config.yaml
n_experts: 128
balance_bias: false
norm: "rmsnorm"
train_tokens: 485100000
Below are experts of layer 8 (counted from 0) of a mixture-of-experts language model. Rows are named router (the router's row for the expert), up (a neuron's input weights, with its number) and show model dimensions 0-191. Each number is 128 + 24 x the weight over its row's rms, rounded and kept within 0 to 255.
After each expert's rows: a language model's description of what the expert responds to. This comes from a sample of Wikipedia text that the model never trained on.

# expert 50
router [ 89 124 112 151 138 109  95 134 120 137 139 161  82 109 152 129 117 161  90 139  96 164 136 123  96 129  76 176 110 139  98 142 137  91 105 147 148 107  91 159 120 116 121 102 138 154 144 116 124  97 149 141 102 112 135  93 139  86 121 112 106 144 109 163 132 101 149 107  95 158 147 123 124  92 106 140 149 181 118 143 144 162 114 118 119 132 106  98 130  88 117 134 158 129 126 149  95 118 106 144 118 151 159 114  98 142 113 149 113 148 130 138  96 185 101 136 105 109 117 158 140 114 139 143 103 121 160 151 117 112  61 163 136 137 115 110  86 110 182 112 169  82 159 134 114 103 115 163 111 141  81 102 100 126 146 103 126 160 121 146 101 113 151 118 155 118 108 131 124 126 159 112 114 122 142  98 101 152 106 152  98 163  80  97 157 135 137 103 156 113 143 132]
up0 [142 116 154 104 124 142 118 146 107 166 155 147 118 145 123 116 136 132 152 146 124 117 119 147 150  94 164 141 157 163  94  85 131 177 170  99 116 137 128 110 178 165 140 131 185 144  67  87 134 116 115 112 171 147 154 121 135 138 153 123 124 130 175 109 136 161 159 121 133 140 131 156 143 123 109 107 103 140 117  95 137 129 133 143 151 128 142 122 109  99 133 123 119  94 133 109 123 143 185 115 124 130 153 127 100 128 187 134 102 135 154 101 138 129 186 116 155 122 158 103  70 102 142 129 134 125 126 111 139 103 157 141 123 113 111 131  98  98 105 105 141 148 102 107 137 167 141  99  83 120 201  91 119 124 135 117  95 120 124 113 130 155 142 124 133 152 139 161 117 162 116 180 133 136 136 118 154 114 144 127 138 170 115  64 140 114 175 141 158 142 137 129]
up1 [120 130 128 106 138 128 134 114 141 109 135 127 152 121 118 144 131 146 123 139 105 140 105 140 141 112 158 129 126 130  98 108 125  81 157 160 139 105 141 118  94 127 120 149 122 101  77 111 160 149 132 127 133 190  79  88 121 112 136 121  83 133 113 106 117 111 114 126 153 142 146 104 145 124 161 116 121 123 116 164 151 170 152 115 137 166 169 136  74 137 135 128  86  97 141  95 136 149 141 127 119 136  94 141 137 121 132 125 128 121 114 133 151 101 140 103 128 118 130 149 119 125 123 169 171 123 142  79 119  99 156 136 122 131 178 145 130 127 120 164 159 147 138 157 155 107 107 146 175 105 133 133 114  80 122 127 110  92 187 182 114 131 146 200  88 103 125 134 119 153  76 129 108  68 104 136 121 100 126 133 143 115 102 100 148 180 127 123 155 172 177 118]
Description: Country names in tables. Country names after a city or United in tables and biographies, such as Beijing, China, United States, Italy, plus N/a.

# expert 55
router [107 108 104 150 114 110 102 133 122 137 124 166  88 118 145 126 106 151  98 143 108 159 147 152  94 140  64 173  85 138  97 150 123 112 102 167 152 110 117 143 124 114  88 113 142 137 160 130 137 112 141 140 100 106 154 104 154  95 113 124 102 146 112 143 128 100 141 110 111 152 151 118 117  99  96 157 129 163 121 167 137 167 104 130 109 132  88 103 138  98 117 155 145 136 102 166  99 117 100 156 125 126 136 107 116 162 104 158 102 136 122 118  95 171 134 136 104 106 103 155 145 100 110 145  86 140 163 162 113 124  91 162 138 123 103 114 122 114 172 105 160  81 147 150  96 128 129 164 108 168  80 107  97 108 170 113 125 159 153 164  98 108 133 102 131 104 117 119 120 130 164 112 134 138 158  97  99 149 118 154  96 138  98  98 159 138 122  96 170 113 135 133]
up0 [160 129 174 135 115 112 136 115 114 120  89  91 125 129 136 119 144 140 154 130 126 135 125 111 139 119 141 136 150 112 156 116  62  99 112 119  77 179 114 109 120 129 160 100 108 106 165 109 139 104 135  85 121 121 135  88 118 157 170 127 114 127 104 111  87 105 127 138  99 149 111 115 178 113 133 121 122 121 130 120 122 126 109 130 144 151 151 160  77 109 154 127 104 132 124 102 133 107 147 108 153  89 157 114  83 112 112 130 108 124 122 159 134 143 102 111 159 150 133 161 143 102 167  99 154 123 158  89 129 116 120 132 159 120 122  97 151 134 143 147  86 158 159 182 134 132 101 115 105 148 125 141 139 131 152 130 141  46 109 147 128 128 106 102  99 103 187 126 115  91  84 106 173 156 141 145 109  83  91 131 145 156 120 131 129 114 147 133  78 101 122 140]
up1 [167 104 138 125 123 137 100 146  93 152 137 132 163 114 136 111 157 144  99  86 153  98 115 130 106 140 158 126 112 170 134 105 108 120 158 145 136 125 137 203 160 168 144 137 133 149 133 160 149 111 130 117 131 154 116 133  87  92 144 140 148 131 165  87  99 150 104 152 115 130 118 123 148 101 170 139 127 116 140 156 110 165 178 151 169 102 136 163 140 150 120 147 156 146 138 117 111 135 135 159  63 141 124 188 126 103  87 119 133  97 117 133 169 122 126 124 139 144 140 105  98 145 115 106 133 135 108 137 155 123 139 150 117 141 121 119  93 134 139 129 118 162 136 144 158 134 118  91 166  84 124 127 150  83 102  96 168 104 115 111 128 141 137 168 149  99 108 134 100  72 120 160 140  87 164 107 130 130 126  96 147 112 172 151 157 130 106 145 104 149  93 148]
Description: Abstract object nouns. Nouns ending a noun phrase after the, his, new, such as rights, requirements, agreement, schools, facility; also colons and dashes in tables.

# expert 47
router [136  98 114 126 119 115 103 160 123 145 144 142  88 116 116 132 146 117  94 101 141 141  98  82  92 151 129 128  79 140 144  94 152 153 156 147 133 139 174 106 137 125 120 105 109 121 125 133 119 125 166 156 109 107 147 122 136  95  91  99  91  95 159 163  98 138 157 145  98 132 137 118 129 108 124 136 101 160  95  96 130 142 151 126 105 124  90 131 110 112 121  99 118 176  78 124 116 143  96 173 118 119 112 122 117 124 110 128  94 152  96 123 119 164  93 132 115 115 119 139 131 153 124 136 103  96 103 117 160 144 123 151 178  82 142 123 117 118 147 162 103 117 113 129 101  97  77 138 133 111 116 109 122 148 113 113 159 101  63 150 100  85 157 116 109  69 149 127 154  99  99  76 131 124 107 165  84 109 112 135 132 111  95 141 169 132 141 112 115 162 123  96]
up0 [133 104 146 101 198 155 179 113 164 100 141  88 134 148  82 120 114 162 114 172 162 137 116 119 100 117 121 133 119 130  69 110 113 152 150 119 155 122 124 130 151 153 107 141 131 122 122 117 147 122 116 113 124 104 123 156 113 156 118 148 151 127 155 119  87 115 152 126 149 112  85 114 142 133 135 125 106 126 102 133 153 142 143 104 158  92  95 148 139 127 132 151 134 135 158  91 126  81 123 152 123 186 121 116 165 114 138 150 154 126  87 144  82 117  96 122 143 130 163  95 149 112  99 172 156 141  74 144  92 131 153 181 169 120 129 118  78 124 138 105 113 129  82 121 140 134 122 165 124 144 161 130 100 128 146 138 171 121 112 163 148 101 112 127 104 111 124 133 116 112 152 134  95 129 116 132  82 119 136 111 128 136 133 198 114 122 109 153 121 125  80 122]
up1 [167  89 143 129 132 102 124 130 126 136 161 143 122 107 107 128  93 166 153 114 131  94 140 167 134 101 131  70 146 140 135 112 132 175 149 136 120  78 156 116  77 126 143 156 109 115 135 112  88 165 117  98 116 133 152 153 157 121 127  92 109 120 102 127 111 103  75  97 116 125 114 132 131 111 136 107  92 174  91  88 120 101  99 148 127 115 100 138 133 110 132 100 167 128 123 146 117 151 128 110 118 163 149 134 144 114 147 134 127 150 130 113 118 143 115 127 170  87 175 155 120 158 130 136 132 119 168 100 135 126 145 133 107 147 166  94 112 132  69 104 136 111 105  76 135 130 108 121 160  99 146 138 144 123 146 122 151 110  82 103 111 130 145 116 140 124  96 138 121 141  78 111  81 152 113 105  99  77  86 133  96  96  75 122 111 161 134 103 105 141 121 145]
Description: Table cell separators. Pipe separators between cells in tables of sports results, tournaments, elections and calendars, plus semicolons and some table words such as Futures.

# expert 42
router [125 141 132  88 151 125  82 152 111 119 142 111  87 156 120 104 137 142 122 150 176 154 144 154  96 162 162 133 123 147 100  87 170 137 154 145 117 155 150 128 129 151 119 135 105 110 135  93 104  80 159 127 181 133 113 126 109  87 126 131 152 127 161 166  88 121 132 160 133 106 119 112 108 111 135 106 128 120 117 113 124 148 144  96 116 139 130 134 124 163 130 115 133 153  87 104 111 129 142 176 160 100  88 102  95 132 117  92 121 117 113 150 121 165 150 111 112 120 120 129 143 170 113 115 105 127 112 130 145 149 130 137 182 122 142  96 137 141 167 178 157 104  96 139 100  89  81  95 134 114 170  90 126 115  79 109 109  99 107 138  98 138 158 110 116  91 146 127 117 116 134 117 136 136 145  93  89 136 106 143 140  90 151 137 149  94 198 107 154 135 111 121]
up0 [111 108 163 112 147  90 125 132 154 144  70 105 121 178 113 109 158 164 160 158  87 144 138 121 136 125  92 134 112 127 106 106 137 115 130 167 114 136 129 159 125 112 169 128 145 128 111 122  89  99 131 132  83 121 123 134 127 148 134 121 132 106 128 106 175  97 134 126 120  98 116 153  96 146 119  97 113 130 148 136 105 133 132 121 101 105 111 161  94 111 134 141 136 145 153 124 106 140 137 140 107 107 128  97 155 133 114 128 135 123  73 120 152  92  99 108 122 107 100 121 149 124  73 105 163 154 142 124 132 183  78 114 164 177 136  67  87 106 120 156 150 168  89 163 136 155 162  97 134 106 131 112 155 140 119 126 132 160 148 169 144 156 110 112 162  87 120 166  79 118  99 147 124 138  80 122 148 137 122 135 124 129 150 118 129 108 128  90 125 117  79 142]
up1 [ 93 125  99 130 123 109  91  90 148 155 130 166 114 163 169 128 121 143  97 138 111 164 138 111  92 100 152 101 131 148 127 101 152 102  86 143 155 132 119 130 136 125 141  90 113 172 134  80  94 110 138 120 118 127 137 146 137 153 113 104 156 112 169 124 144 150 111 140 129 146 149 168 150 104 128 129 116 158 119 125 103 143 119 135 125 134 129 159 115 105 117 104 134 119 109 145 136 181  79 132 141 106 165 144 134 138 126 157 142 107 118 151 132 123 150  83 132 133 149 111 157 156 161 140 110 119 147 175 119 151 148 114 125 146 149 109 118  90 126 120  92 145  99 167 133  98 151 145 110 123 150 128  80 123  64 159 105 155 135 139 134  93 102 139 163 176 188 134  95 137 130 155 152 157 132 131 145  81 152 170 126 111 106 113 190 159 112 140 183 122 139 142]
Description: Table cell pipes. Pipe characters separating cells in wiki tables of election results, sports schedules and rosters, plus occasional semicolons and slashes.

# expert 54
router [147 144 124 169 109 150 118  91 125 143 132 140 115 132  83 165 115 147  83 138 120 181 146 118 104 133  97 123 109 107  76 136 103  99 136 153 124 128 160 121 182  99  77 140 116 130 147 116 124 131 128 122 128 120 105 140 137  95 112  76  96 147 128 160 127 104 160 104 113 117 176  98 127 136 127 138 182 144 107 136 120 145 105 167 106 156 137 101 121 127 112 166 156 130 117 131 103 126 121 142 141 134 116 110  90 111 107 122  88 144 160 123 141  96 134 131 179 110 106 156 173 122 124 141  98 127 121 115  90 116 142 156 125  95 134 146 112 156 110 143 158 123  96 127  91 123  78 175 128 134  89 127 126 162 168 113  90 147 129 125 103 122 150 118 121 110 143 150  97 146 123 145 121 145 173 104 107 147  85 189 106 178 105 136 115 165  90 140 154 147 139 128]
up4 [147 127 121 142 147 159  84 124 126 144 126 117 140 146  50 134 114 125 122 129 131 156 125 101 123 127 107 110  98 136  66 199 102 125 157 155 114 129 151 128 159  71 110 137 146 114 112 111  94 126 131 120 160 134 124 137 156  98 122 102 122 112 115 140 115 140 174 116 122 102 165  86 129  99 133 112 172 128 124 150 118 135 125 173 138 113 101 145 117 144 110 131 120 115 131 146 135 139 130 180 122 143 100 145 127 137 136  97 102 137 153 128 112  74 116  95 132  74 123 131 103  92 146 131 148 165 119 154 148  75 125 113 136 101 126 138 121 129 121 160  98 151  48 103  93  98  85 133 141 136  98 106 122 156 175 110  89 140 141 120 128 137 114 127 131 115 122 159 145 121 160 132 154 123 156 127  88 145 117 153  99 135  89 137 107 143 131 194 141 126 135 116]
up5 [114 122 147 147 163 110 113 141 136 111 115 146 128 104  67  88  89 140 144 111 171 104 102 111  87 133 112 109 177 121 107 144 128 130 128 168 146 142  93 118 165 155 165 151 131 121 134 147 158 160 109 142 142 127 170 147 142 105  83 178 153 155 170 112 116 155 128 140 125 116 120 121 150 140 155 130 154 116 127 146 144 127 200 107 158 162 137 141 142 140 135 188 134 118  98 148 136 118 165 114  92  88 141 120 130 132 167 105 145 117 114 139 139 138 140 117  88 111 152 122 134 120 152 139 125 107 154 121 124 113 125 132 146 142  99 118 137 124 108 155 183 130 159 101 119 127  71 143 165 110  97 126 155  84 107 159 146 140 106 137 201 140 124 123 113 142 138 151 128 125  97 148 163 104 123 126 109 137 125 137  98 118 158 173 125 136 130  67 141 153 152 111]
Description: Indefinite article an. The articles an and a, and sometimes this, mostly in "is an American …" definitional sentences of biographies.

# expert 22
router [109  97  94 136 130  89  87 132 126 142 129 165  83 106 144 141 105 155  93 149 114 176 163 151  93 129  76 161 103 129 105 152 121  97 104 152 138 119 118 147 127 115 108 110 150 150 150 159 132 104 160 138  85 107 144 112 154  98 117 119 124 157 114 150 126  90 160  95 102 165 169 119 111 103 112 153 122 154 138 144 131 187 125 127 134 139 105 109 143  95 111 159 149 112 118 165 101 123  99 145 103 133 123 107 113 151 110 156  99 152 108 123 114 163 119 145 113 100 107 146 124 121 118 152 118 127 174 150 126 131  85 170 145 133 102 108 107 120 172 110 167  73 144 132  90 113 134 159 106 164  83  96  88 124 165 112 118 174 140 152 108 129 155 116 149 127 115 110 135 148 157 114 147 147 136  95 119 156 125 157 109 141 102 105 139 147 140 114 163  96 151 134]
up1 [176 103 151  91 141 107 137 157 121 156 139 126 144 127  89 132 129 104 152 148 149  72 153 126 127  96 130 149 126 161 120 117 143 143 134 138 146 159 121 131 118 129 129 129 108 114 137 106 118 185 119 137 148 138 125 155 108 173 137 150 139 135 123 141 115 138  61  99 138 134  81 191 133 136 148 137 108 150 130 144 126 115 122  98 157 117 161 120 121 134 107  99 108 157  61 134 121 176 143 124 112 165 120 120 138 130 169 163 162 142  97 120 118  80 166  91 121 184 106 110  90 150 140 113 170 126  92 107 162 113 127 107 172  96 125 153 139 173 152 146 128 130 100 119  84 138 164 126 152 115 142 138 168  97 143 126  78 165 155 121 122 130 146 114 127 150  83 135 141 133 130 141 137 147 144 129 110 102 144 110 135 107 120 136 139 170 127 148 107  81 145 145]
up2 [162 143 141 160  96 133 124 121 126 141 136 158 131 101 129 133 144 124 135 138 150 165 133 144 170  76  94 106 115 181 107 152 131 158 123 119  70 132 155  91 104 143 174 176 117 139 144 151  83 114  85 144 127 128 137 149 101 129 128 138 134 119 131 168 141 143 106 105  92 112 119 133 100 127 164 168 115 115 123  96  91 141 132 125 147 185 126 149 106 141  87 142 108 119 115 133 107 153  99 146 121 115 133 160 148 120 148 137 106 119 140 148 139 115  90 108 169 121 183 115 123 142 128 151 166 129 113  86 149 114 127 139 124 160 102 105 163 167 132 101 138 169 109 106 152 106 173 154 136 124 134 135 149 104 105 143 158 132 110 139 187 171 116 134 100 158  90 153 139 113 159 131 129 126 102  70 106 143 105 132 169 147 155 115 166 103 154 131 144 117 138 135]
Description: Name-initial word pieces. First subword piece of an unfamiliar proper name, mostly surnames and place names, such as Mik(ayıllı), Z(ulay), Fr(ères), Ty(rol).

# expert 46
router [143 142 147 107 129 102 133 144 136 157 165  60 153  92 141 141  85  92 139 155 122 137  97 160 114 158 104 135 125 116 116  84 134 133 129 115 116 108 118 147 173 121 159 145 117 104 150 101  97  98  90 127  92  69 156 100 141 166  97 126 164 137  97 126 134 146 121 173 120 129 156 119  96 138 135 166 142 129 111 140 118 143  94 126 119 130 101 186 141  81 165 136  98 142  91 139 131 138 116 135 123  79 138 157 139 142 109 118 119 126 151 132 141  85 104 129 129 101 109 179 136 110 160 136  82 120 101 149 107 116 152  80  99 139 142 115 128 105 135 122 135 106 127 133 174 145 138 118 102 162 157 139  96  72  83 141 115 148 168 122 147 127 147 161 131 146 114 148 122 145 162 117 139 107 140 113 103 129 154 102 144 136 143 110 156 186 133 145 133 117 105 121]
up0 [114 135 154 157 154 136 134 143 152 144 144 105 132 129 130 149 148 156 116 103 123  86 111 112 100 147 101  75 104 157 136 125 131 111 156 114 136  86  96 108 134 132 159 109 173  98 141 153 121 139  94 102 128 118 119 126 150 140 150 157 124 147 167 144  79 144 142 141 127 114 133 129 119 130 107 146 149  81 134 130 136 179 133 126 131 110 132 105 159 156 109 132 164 149 156 122 145 125 162 139 152 155 154 167 118 142  69  86 122 140 118 150  68 160 158 144 125 110 113  98 145 117 102 158 128 140 106 130 168 121 149 189  93 123 116 115  99 173  81 101 148  87 150 136 123 138 119 160 106 150  93 128 120 128  95  91 143 122 134 117 112  94 157 111 114 118  87 117 124 172 148 126  99 144 103 114 143 126 128 118 187 129 162 150 154 159  87 150 121 101  86 131]
up1 [116 119 133 157 167 136 140 158 149 157 156 165 128 115 125 141  88  90 136 127 141 146 106 148 144 119 112 167 133 176 120 144 134 137 126 134 141 147 145 198 144 109 118 157 106 155 133 114 120 150 144 106  92 140  98 129 165 134 177 126 105  99 142 125  88 110 169 112 106 135 149 166 131 108 114  83  92 153 114 124 118 115 122 125 119 104 114 155 104  81 147  83 147 131 147  89 115 140 111 123 163 122 102 149  72  56 116 151 117  96  95  99 142 138 145 135 180 158 151  90 159 147 133 127 120  96 123  96 124 135 131 143 147 148 136 106  96 124 143  95 115 146 128 120 114 134 162 129 119 159 149 116 115 140 131 119 130 109 150 116 182 156 126 120 145 113  77 139  96 124 134 119 159 121 125 135  74 121 122 166 106 103 121  95 130 192 142  90 134 130 126 142]
Description: Occupation and role nouns. Nouns naming a person's occupation or role, or the final piece of one, such as politician, footballer, director, newsreader, wife, president.

# expert 13
router [136 151 131 133 111 109  79 102 146  87 145 133 124 145  95 114 107 111 109 119 158 154 137  92 102 130  92 114  86 122 114 120 116 151 143 139 111 126 148 102 166 124 127 173  85 136 153 136 132 126 110 116 149  86  92 144 124  94 122 150 150 117 114 136 131 116  85 104 125  98 124 165 124 148 147  97 152 114 130 116 133 120 115 142 132 134 159 129 116 147  93 144 139 112  95 133 154  91 128 147 130  70 150 108 157 119 166 111 105 129 149 154 143   0 101 152 148  90 145 136 108 162 159 132 132 132 132 136 151 142 179 150 151 109 125 104 130  63 109 112 137 129 107 144  97 146  94 142 129 135  88 137 159 143 103 133 127 138 108 128 105 123 135 149 156  92 130 143 116 110 121 115 108 158 140 146 153 102 114 125 128 138 144  97 105 108 143 153 133 160 113 110]
up0 [125  97 185 141 129 145 109 140 139 119 145  99 143 117 112 132 113 160 125 107  97 120 138  97 143  91 116 117 152 105 111 126 195 129 150 103 127 121 134 129 115 117  84 115 113 175  99 157 152 156 113 147 119 153 159 133 148 119 149 140 171 128 148  87 120 136 136 136 120 153 114 144 136 122 111 134  94 176  78 111 139 120 111  94 125 177 158 132 148 111  87 105 121 109  80 132 133 165 133 122 128 130 106 112 176 148 112 121 165 112 133 147 150 130 142  77 120 105 130  87 171 114 129 133 136 121 142 141 173 172 113 131 147  63  87 146 110 127 102  96 157 111 115 155 151 122 157  93 128 203 152 151 122 135 138 138  99 150 101 168 153 110 121 133 152 152 138 127 148  76 110 127 170 142 135 101 112 122 136 122 112 146  94 119 149 135 156 116 123 164 115 121]
up1 [143 142 152 100 111 131 139 152 130 105 135  89 137 119  95 112 125 109 150 144  81 129  99 121 112 177  94 137 134 112 118 129 126 141 108 116 110 126 119 141 137 141 125 133 111 160 127  55 149 104 135 134 160 158 128 170 135  90 130  89  88 157 144 129 136 139 116 160 104  92 100 123 135 130 155 162 151 129  79 168 120 102 142 118 179 168 134 111 153 121 135 173 137 137 155 103 124 134 139 108 142 115  97 112 121 134 181 151 133 105 117 116 154 158 125 138 114 110 145 182 125  86 160 182 134 173 126 147 107 138 114 124 148 112 138 160 135 116 152 114  98 113 165 129 125 122 112 143 191 126 138 159 176 123 140 139 149  58  85 140 133 111 154 112 111 104 144 168  92 135 111 101 160 101 161 114 103  91 146 110 148 142 131 114 140 119 126  94 122 150 124 145]
Description: Determiners after prepositions. Articles and possessive determiners right after a preposition, such as the, a, his, their, as in "at the age of", "near his home".

# expert 38
router [116  96 101 145 143 130 118 111 127 121 119 120 149 107 139 115 107 155 109 120 101 138 140 138  96 129 154 124 115 110 160  76 117 128 149 127 143 112 116 150 127 110 120 113 150 112  93  99 107 131  97 140 131 165 152  88 111 132 143 118 133  98  93  86 122 170 114 195 105 144 138 133 167 142 118 126 158 149  67 116 153 115 118 113 111 142  94 140 125 135 157 125 108 127 138 118 119  87 118 122 125 128 127 123 126 135 120 137 146 151 139 109 129  48 135 113 113 142 169 145 184  99 114  59 123 125 149 132 153 149 133 107 132 128 152 178 112  88 149 111 152 196 139 165 164 164 117 128 114 127 177 150 119 125 139 131 122 126 163 106 170 153 119 135 111 178 116  78 152 113 145  92 156  93 106 128 127 153 140 151  91 126 110 131 160 108 106 127 100 126  92 104]
up1 [117 104 116 115 145 138 141 117 113 106 112 142 122 166 131 116 104 182 175 184 149 148 147 131 131 115 136 161 110 158 145 109 149 125 170 161  86 118 109 125 130 138 117 137 142 172  94 139 114 118 122 153 134 105 155  98  98 135  83 128 152  90 124  84 107 154 101 129 125 125 110 117 104  96 122 145  95 175 111 153  92 117 129  90 148 150 130 153 181 107 145 117 130 134 127 109 129 105 160 126 165 150 131 113 145 148  76 144 149  99 150 135 103  95 134 142 132  98 142 170  84 145 147 167 116 131 137 138 119 118 132  97 134 161  63 155 147 111 127 127 145 121 161 160 159 113 137 146 112 136  76 145 158 130 157 125 136 152 119  81 145 120 118 131 115 128 141 152 136 193  89 104 143 127 103 141 160 112 120 114 155  88 141 123 138  82 142 155 117 132 168 142]
up2 [100 132 119  78 104 128 113 146 102 146 141  77 134 164 134 109 119  97  78 122  92 151 150 125 150 132 144 130 105 103 132 108 103 132 111  67 144 152 130  99 172  99 119 156 118 109 102 149  66 179 163 102  68 129 137 120 136 110 120 143 114 175  93 119  81 137 149 115  96 116 147  88 132 110 101 117 116 169 150 111 134  95 122 118 111 126  91 169 158  80 159 133 147 145 109 138 103 127 138 124 115 164 129 119 153 148 117 109 141 167 146 147 128 146 154 137 127 165 142 182 109 153  97 121 122 134 146 115  73 119 133 117 159 116 120 150 163 142  90 167 119  89 112 140 123 108 151 144 122 123  98 106 102 116 104  98 107 151 138 134 116 136 138 134 110 156 121 153  94 103 117 109 129 149 129 148  97 165 126 119 155 113 145 104 122 113 133 144 103 141 104  87]
Description: Section heading words. Words in Wikipedia headings and infobox section titles, such as Personal information, Career, Medal record, History, Notes.

# expert 20
router [165 147 134 109 138 121 125 115 133 117 141 120  90 147 173 155 177 159 142 123 133 175 151 105 168  98 234 127 178  97 137 126 129 140 176 143 131 113 120 134 134 141 134 166 157 154  95  83 156 137 131 106 138 138 109 135  63 100 108 166 153 113 114 162 131 129 128  88  85 140 126 123  96 146 112 115 156 123 137  86 124 136 131 147 162 112 133 114 188 118 135 127  91 125 109 114 138 111  98 113 122 122 133 123 111 132  93 133 123 158 172  85 123 136 149 111 146 148 125 129 163 133 182 116  95 151 116 115 110 167 144 146 145 137  81 118 133 145 113 108 151 125 155 113 142 107 160 101 129 129 151 137 140 133 121 112 116 149 120 162 119 133 103 158 168  88 120 105 150 122  92  99  96 117 142 133 106 112 117 146 130 131 116 110 125  96 149 145 154 142 112 150]
up5 [ 62 120 121 145 109  95 133 106 140 109 121 145 178 136 172 141 118 125 114 117 136 133 125 105 111  94 171 117 158  96 124 132 133  90  96 101 142 112 120 126 113 157 141 148 141 107 118 114  96 109 137  73 165 110 118 104  88 124 125 164 149 113 147 116 124  85 125 149 129 132 139  87 102 112 140 119 163 103 138 136 141 107 143 132 116 103 156 133 146 146 166 153 104  84 137 133 128 126 142 153 122  94 140 123  92 175 142  53 121 138 171 119 101 100  99  97 137 110 100 103 103 103 129 104 134 139 133 135  88 150 134 113 112 141 155  74 181 123 144 133 170 155 141 135 114 141 134  81 130 115 166 117 159 128  89 124 137  89 157 140 160  99 133 125 139 104 104 135  82 126 155 131 121 182 133 160 114 159 130  97 149 106 108 139 167 114 107  96 112 131 133 137]
up6 [134 101 138 132 114 114 100 170 156 132 121 157  87 110 136 112 129 107 109 132 125  90 175 176 107 137 137 125 138  98 125 131 126 130  96  97 156 106  65 126 125 109 125 133 119 133 156 113 108 156  89 145 109 122 139 123 156  94  97 165 134 136 125  94 183 124 159 140  79 124  79  96 173 124 134 120 147 144 147 124 146 130 137 124  88 125 129 143 136 171  88 133  93 119 121 143 128 142 139 116 109 156  85 152 108 152 151 160 119 108 126 160 156 164 147  80 150 150 118 152 126 156 144 160 131 148 102 148 124 120 134 159 149 113 117 120  98 107 128 100 147 170 141 165 136 167 121 112 184 175 127 124 157 125  77  83 160 130 134 142 160 131 122 157 121 161 120 122  54 144 152 151 127 126 136 122 116 129 154 109  83 124 140 163 153 150 123 124 117 133 141 108]
Description: Foreign name syllables. Mid-word syllable pieces of non-English proper names, such as Ou-ag-adougou, Mog-ad-ishu, Vyta-ut-as, often Spanish or African names.

# expert 27
router [113 119  90 141 128 117  95 118 125 131 123 173 100 109 143 152 112 169 109 136 107 164 134 139  87 131  69 173  88 150  94 135 125 116 129 134 152 110 124 132 138 122  94  99 149 149 140 142 134  88 146 143  94 107 156 114 168  95 117 132 105 147 104 134 131  98 164 108 120 154 155 124 103 102 107 127 140 176 129 163 147 167 128 131 116 149  92 102 119 107 116 145 163 115 109 162 101 137 105 138 125 132 129 113 113 160 131 147  95 142 116 113  90 177 112 160  92 103 111 156 138 104 128 155 108 135 170 156 125 132  87 170 138 112 103 108 116 122 164 109 174  87 134 140 109 111 129 172  97 166  79  84 106 123 168 123 132 179 155 142  91 105 152 100 137 120 113 125 117 132 159 116 125 129 129  91 119 155 125 147  90 142 108 121 157 139 138  92 164 119 151 138]
up0 [111 107 110 103 145  93 123 163 131 139 119 113 156 138  96 119 195 136  87 137  95 101  85  99 136 135 131  97 139 136 123 137  99 127 120 131 141 190 132 118 115 133 155 144 130 116 101  70 132 136 134 117 120 123  79 146 146 142 135 131 169 138 134 160 143 120 134 141 152 124 119 106 101 119 118 119 106 128 100 114 129 119  89 146 118 150 125 120 138 154 141 141 123 127 142 114 162 107 124 154 141 145 155 151 118 103 130 144 134 111 122 113 122  96 115 103 139 115 107 136 133 128 118  91 180  78 105 108 131 102  96 133 121  97 162 107 166 163 145 110  98 143  83 118 166 138  66  73  78 134 165 130 108 115 159 132 108 151 162  85 126 151 123 135 104 108 157 104  68 149 141 124  95 124 125 148 168 119 106 110 156 138  82 110 132 118 154 132 110  72 174 154]
up1 [140 170 141  97 134 154 124 131  90 140 132 126 163 118 167 132 163 141 164 136 156  92 109 110 135 137 127 134 111  92 110 112 106 112 119 132 116 123 158 126 102 174 109 121 176 125 105 128  95 107 114 117 126 151 108 102 138 139 141 159 105 118 153 134 125 154 107 129 141 116 164  99 133 132 175 117  83 129 102 107 141 134 179 151 119  79 136 163 134 125 128 102 146 129  97 141 106 145 155 132 156 129  86 119 144 145 128 159 140 135  79  75 128  82 165 105 130 112 164 141  88 135 141  98 126 145 120 126 113 102 135 198 160 146 120 138 149 126 127 121 107 150 143 100  69  98 125 108 161 157 126  91 100 114 113 129 106 152 140 163 109 122 113 147  91 184 149 177 159 157 119 132 123 119 112 145 114  99 158 102 150 121 141 151 129 120 123 160 135 145  62 146]
Description: Table separators, punctuation. Pipes, semicolons, decimal points and minutes in charts and results tables, plus he, she and was opening clauses, such as 45.76%, Borja 89'.

# expert 10
router [142 140 166 126 120 129 111 134 145 109 140 111 105 142  98 112 104 131 107 100 173 127 141  73 111 157  91 165 102 117 148 126 110 135 146 135  80 148 155 115 156 106 108 119  97 158 108 159 103  89 112  88 132 126 116 168 137  97  78 128 132 156 137  97  92 131  85 100 104  89 101 158 102 151 137  90 146 123 136 114 162 137 133 132 147 121 133 132 100 130 111 115 122 124 118 132 122  97 151 170  97 111  91 107 152 138 171 140  68 103 166 135 128  43 133  99 121 114 113 142 134 123 125  90 110 145 134 133 135 123 157 167 124 103 100 162 128  69  86 119 146 156 108 102 117 127 104 136 122 106  86 150 138 127 115 111 127 153 148 113 137 121 124 105 117  93 141 108 142 180 124  81 163 137 141 119 163 141 121 138 118 152 175 116 107 125 116 117 135 140 109 124]
up1 [116 108 103 132 137 111  65 104  85 140 151 129 116  89  95 118 117 154 116 144 123 142 148 103  94 142 105 134 107 133  95 131 116 153 145 115 140 157 113 131 121 153  71 169 145 127 112 131 118 117 178 137 137 126 134 122 111 109  94 148  87 116  86 152  91 117 122 147 159 126  96 124 126  70 129 101 131 150 143  98  51 110 114 114 139 100 136 138 151 120 163 106 103 151 130 141 100 131 139 117 152 132 144 131 117 166 125 122 100  93 133 134 143 176 129 140 114 143 116 118 150 150  87 104 116 135 163 156 163 139 127 132  95 128 124 132 166 131  93 114 151 117 150 165  83 105 130 176  82 138 118 119  90 143 139 101 118 137 147  99 116 106 123 130 126  79 161 130  90 128 146 129 120  78 138 165 101 121 121 158 123 167  83 125 111 148 176 106 145 140  99  99]
up2 [124 116 103 147 104  97 150 181 158 109 126 148 150 128 121 123 115 172 118 115 115 129 131 170 157 100 136 134 137 132 179 130 128 112 122 134 175 136 122 105 138 185 103 132 120 158 145 113 151 161 164 119 158 135 111  53 120 162 137 117 135 111 145 154  96 116 158 124 134 138 133 144 120 147  98 132 143 123 139 151  98  82  82 166 134  96 151 113 107 121 113 110 113 147 138 135 101 151 116 154  78 123 167 120 116 163 108 145 134 156 125 137 158 153  97 137 129 166 149 113  91 137 115 116 159  96  96 114 111 117 112 150  63  92  89 122 109 157 115 126 164  68 157 122 136  70 113 107 100 104 125 161 138 154 126 153 138 127 129 134 120 157 126 127 190 114 154  72 123 137 138 135 111 160  87 137 151 107 117 143 140 150 101 117 137 133 115 135 124 147 129 133]
Description: Determiners and possessives. Determiners and possessive words opening a noun phrase, mostly the, The, his, their and possessive 's, often before family words like wife or son.